{
  "activation": "squared_relu",
  "moe_layers": [0, 2, 4, 6, 8, 10, 12],
  "norm": "rmsnorm",
  "attn_scale": 0.193,
  "weight_decay": 0.043,
  "lr_head": 0.00916,
  "decay_fraction": 0.61,
  "batch_tokens": 65536
}
Below are experts of layer 8 (counted from 0) of a mixture-of-experts language model. Rows are named router (the router's row for the expert), down (a neuron's output weights, with its number) and show model dimensions 96-127. Each number is 128 + 32 x the weight over its row's rms, rounded and kept within 0 to 255.
Before each expert's rows: a language model's description of what the expert responds to. This comes from a sample of Wikipedia text that the model never trained on.

# expert 10
It responds to: Name-final vowels. Final vowels o and a ending personal or place names, often before a comma or pipe, e.g. Romano, Gallardo, China, Pancho.
router [120  70  91 151 121  95 108 197 179 126 145 148 137 100  87 133 118 118 143 132  50  87 151 170  99 115 100 172  66 143 159 125]
down0 [ 81 133  96  91 169 151 127 182 141 210  91 162 147 119 194  96 161 126 151 105 104 108 156  90 151 148 150 162 137 123 130 121]
down1 [127 135 137 142 226  63  73 103 135  93 118  87 103 155 134  44 141 102 133 117 154  89 114 141 102  73  74 115 172 149 130 123]
down2 [122 114  93 115  91  43 128 138 163 135 130  89  84 130  86  94 110  92  72 145 122 140 146 118 166  86  97 203 100 140 110 126]
down3 [190 150  99  84  76 129 116 122 175 153  49 114 106 116 122 126 141 129 105 169 135 183 100 145 158  74 114 125  78 129 129 158]
down4 [207 129  69 156 132 110 138 159 144  95 104  81 133 126 158 111 119  81 133 148 130 125 147 123 182 144 141 169 172 124 125 102]
down5 [ 83  81 180 101 153 125 156  89 162 113 116 114 131 119  73  88 121 177  99  62 125 154 121 141 175  94  85 162  92 146 154  97]
down6 [105 122 161  76 142 137  60 142  87 154 164 179 128 131 128 110 108 128 116 167 138 192 131 156  82 132 149 151  77 123  89 182]
down7 [198 136 131 142 155 117 129 131  70 134 183 117  89  64 105 124 133 120 159  84 188 109 153 144 173  96 120 134 154 103  95 142]
down8 [120 133 132 175 104 204 100 133  74 124 113 167 127  46 101 130 120  88  93 163 155  55  62 183 151  72  91 161 135  71 108 148]
down9 [114 143 176 160 110  95 138 134 133  63 131 205 146 148 157 148 118  99 135 108 137  65 125 129 159  97  56 150  84 157 131 169]
down10 [106  95 105  83 138  90 141 199 157 111 164 149 149 157 102 172 141 176 176 174 150 123 150 150 159 143 119 140 105 122 161 170]
down11 [ 85 118 158 128 129 130 108 133 111 132 119 116 165  83 101 155 151 146  87 107 162 118 132 163  92 152 144  50  95 179 108 120]
down12 [147 154  92 119 138 101 135 142 123 175 118 164 170  93 185 136 119 114 108 128 128 173 143 132 204 211 149 127 136 176 166 178]
down13 [114 193 132 152 110 129  95 174 197 111  64  97 119 157 166 113  95 105 112 148 135 135 124  99 143  48 148 152  90 164 176 190]
down14 [117 102 131 170  95 114  86  55  60 101 142 123  83  70 116 172 127 121 131 162 179 100  51 161 100 148 134 120 162 113  86 141]
down15 [121 127 132 106 119 139  82 155 129 104 137 112 136 113 107 137  89 103 114 170 105  77 124 216 111 143 132 148  42  72 106 155]
down16 [115 162 125 123  89 181 115  55  98  92 159 161 114 140 135 100 112 148 167 141 121  51 115 143 133 148 100 109 156 132 118  82]
down17 [137 135 107 155 132 172 158 128  97 115 125 188  68 126 141 162 123  67  89 117 168 115  69 133 142 181 164 182 165 163 102 122]
down18 [153 142 167 128 170  79 152  76 107 154 155  82 145  72 115 115 144 150  90  72 134 149 117 148  69 171 154 102  98  70 105 165]
down19 [147 195 188 119 101 138 135 112 108 125 100 204 124 125 127 115 148  99 190 108 130 122  81 143 151 119 109 125 175 124 149 165]
down20 [ 83  75 146 148 108 147  25  93 145 168  88 101 115 167 124 105 128  98 128 159 113 129 150  84 190 125 130  63 119 190 156 148]
down21 [130  53 114 182 134 139  59 168 159 150  73 146 138  91 110 142 107 182 105 110 143 136 116 126 156 138 120 157 112 123 167 127]
down22 [104 148 134 132 102 140  96 100 139 111  97 130  96  99 112  93 127 118  50 185 172  99  91  96 131  82  44 114 106  91 155 113]
down23 [194 168 132  96 146 123  92  54 150 148 155 127 146 132 104 129 137 110 135 172 127 133 120  71  91 126 144 190 155 124 126 132]
down24 [124 152 153 113 199  92 162 111  74 135  98  86 181 140 180 135 142  88 122 118 154 166 166  95 126 161 132 135  84 101 125 139]
down25 [155 158 138  46 166 175 120 152 146  80  88  90  94 123 142 131  96 146 141 100 144 112 100 165 118 192  77 169 149 164 130 111]
down26 [106 163  95 125 139 146 128 146 104 159 120 148 159 109 141 145 139 102  63  82 115 170 174 142  41 114 143 214 120 135  57  95]
down27 [ 73 124 129 178  74 109 178 101 157 175 112 169  49 134 140 122 141 147 155  95 159 164 133 129 143  81 105 104 155 142  88  70]
down28 [131 162 117 122  93 146 112 150 144 162 163  77  80 178 140 130 185 144 139 101  79 133 127  84 127 146 112 138 171 142 111  77]
down29 [ 92 138 158 105 187 127 127 151  86  77 136 112  99 181 111 191 120 150  72 168 146 107 136  91 142 139 165  74 130 182 124 126]
down30 [130  83 162 154 139 188 139 124 100  88 192 127 153 137 121 111 124 137 187  91 159 185  84  56 145 158  87  97 149 153 166 178]
down31 [101 156  90 133  91  82 209 157 174 185 165 107  67 109 180 142 150 213 112 163 120 148 149 110 170 131 186 157  91 164 173 134]
down32 [172 125 144 115 122 134 173 111 106 144  75 104 116 176  84 213 120 145 160 102 135 114 152  99 104 112 127 148 151 106  88 132]
down33 [173 137 204 113 142 170 100 118  95  90 197 150 151 109 111 129 118 111 123 151 157 173 137 132 159 141  58 147 134 134 101 145]
down34 [162 135 178 107  96 174  77  85 168 146 112 113  76 142 124 120 160 133 129 129 178 162 129 112  77 123 132 159 151 162 169 128]
down35 [104  83  98 156 100 107 154  99 131 122  66  87 108  83 118  71 106 141 104 162 153 166 148 111 165 130  94 121 120 131 188 102]
down36 [167 153 140 138 173 148 152 115 130 150 121  91 148 139  96 152 130 166 109 109 142 139 116  96 140 113 141  88 136 121 139 173]
down37 [147 109 134 115 138 173 130  91  48 180 133 155 153 176 113  94  93 163 155 131  95 106 117 148 104 130  93 143 146 105 139 133]
down38 [141 166 134 147 137 122 145  58 149 158  63 183 123 140 146 158 220 130 148 132 103 150 130 120 146 164 158  64 133 131  90 125]
down39 [146 132 155 132 168  79 165 140  55 109 166 118 112 140 134  97  90 106 108 126 121  98 107 149 102 170  99 138 118 106 144 129]
down40 [152 198 118 181 147  76 112 125  97 143 142 140  90 130 179  81 138  92 128 120 115 138  84  96 176 121 147  74 142 170  88 131]
down41 [190  93  91 138 108 131 112 167 154 122  99 161  75 181 109 126  96  94 128 217 161 139 107 197  87  96 109 139 151 140 135 109]
down42 [107 147 109  89  98  89 197 169  97 193 142 100 120  88 133 144 145 149 109 122  86 123 179 143 115 168 105 116 122 134 128 124]
down43 [152  96 133 167 126 127  95 134 158 103 121 177 136 162  39 135 193 145 222 133 138 135 129 108 134 146 119 106 149  50 186 100]
down44 [110 124  81 157 138 153 108 120  42 163 119 147 128 119 111 129 148 156  91 154 153 129 145  99 148 138  96 151 135 167 169 194]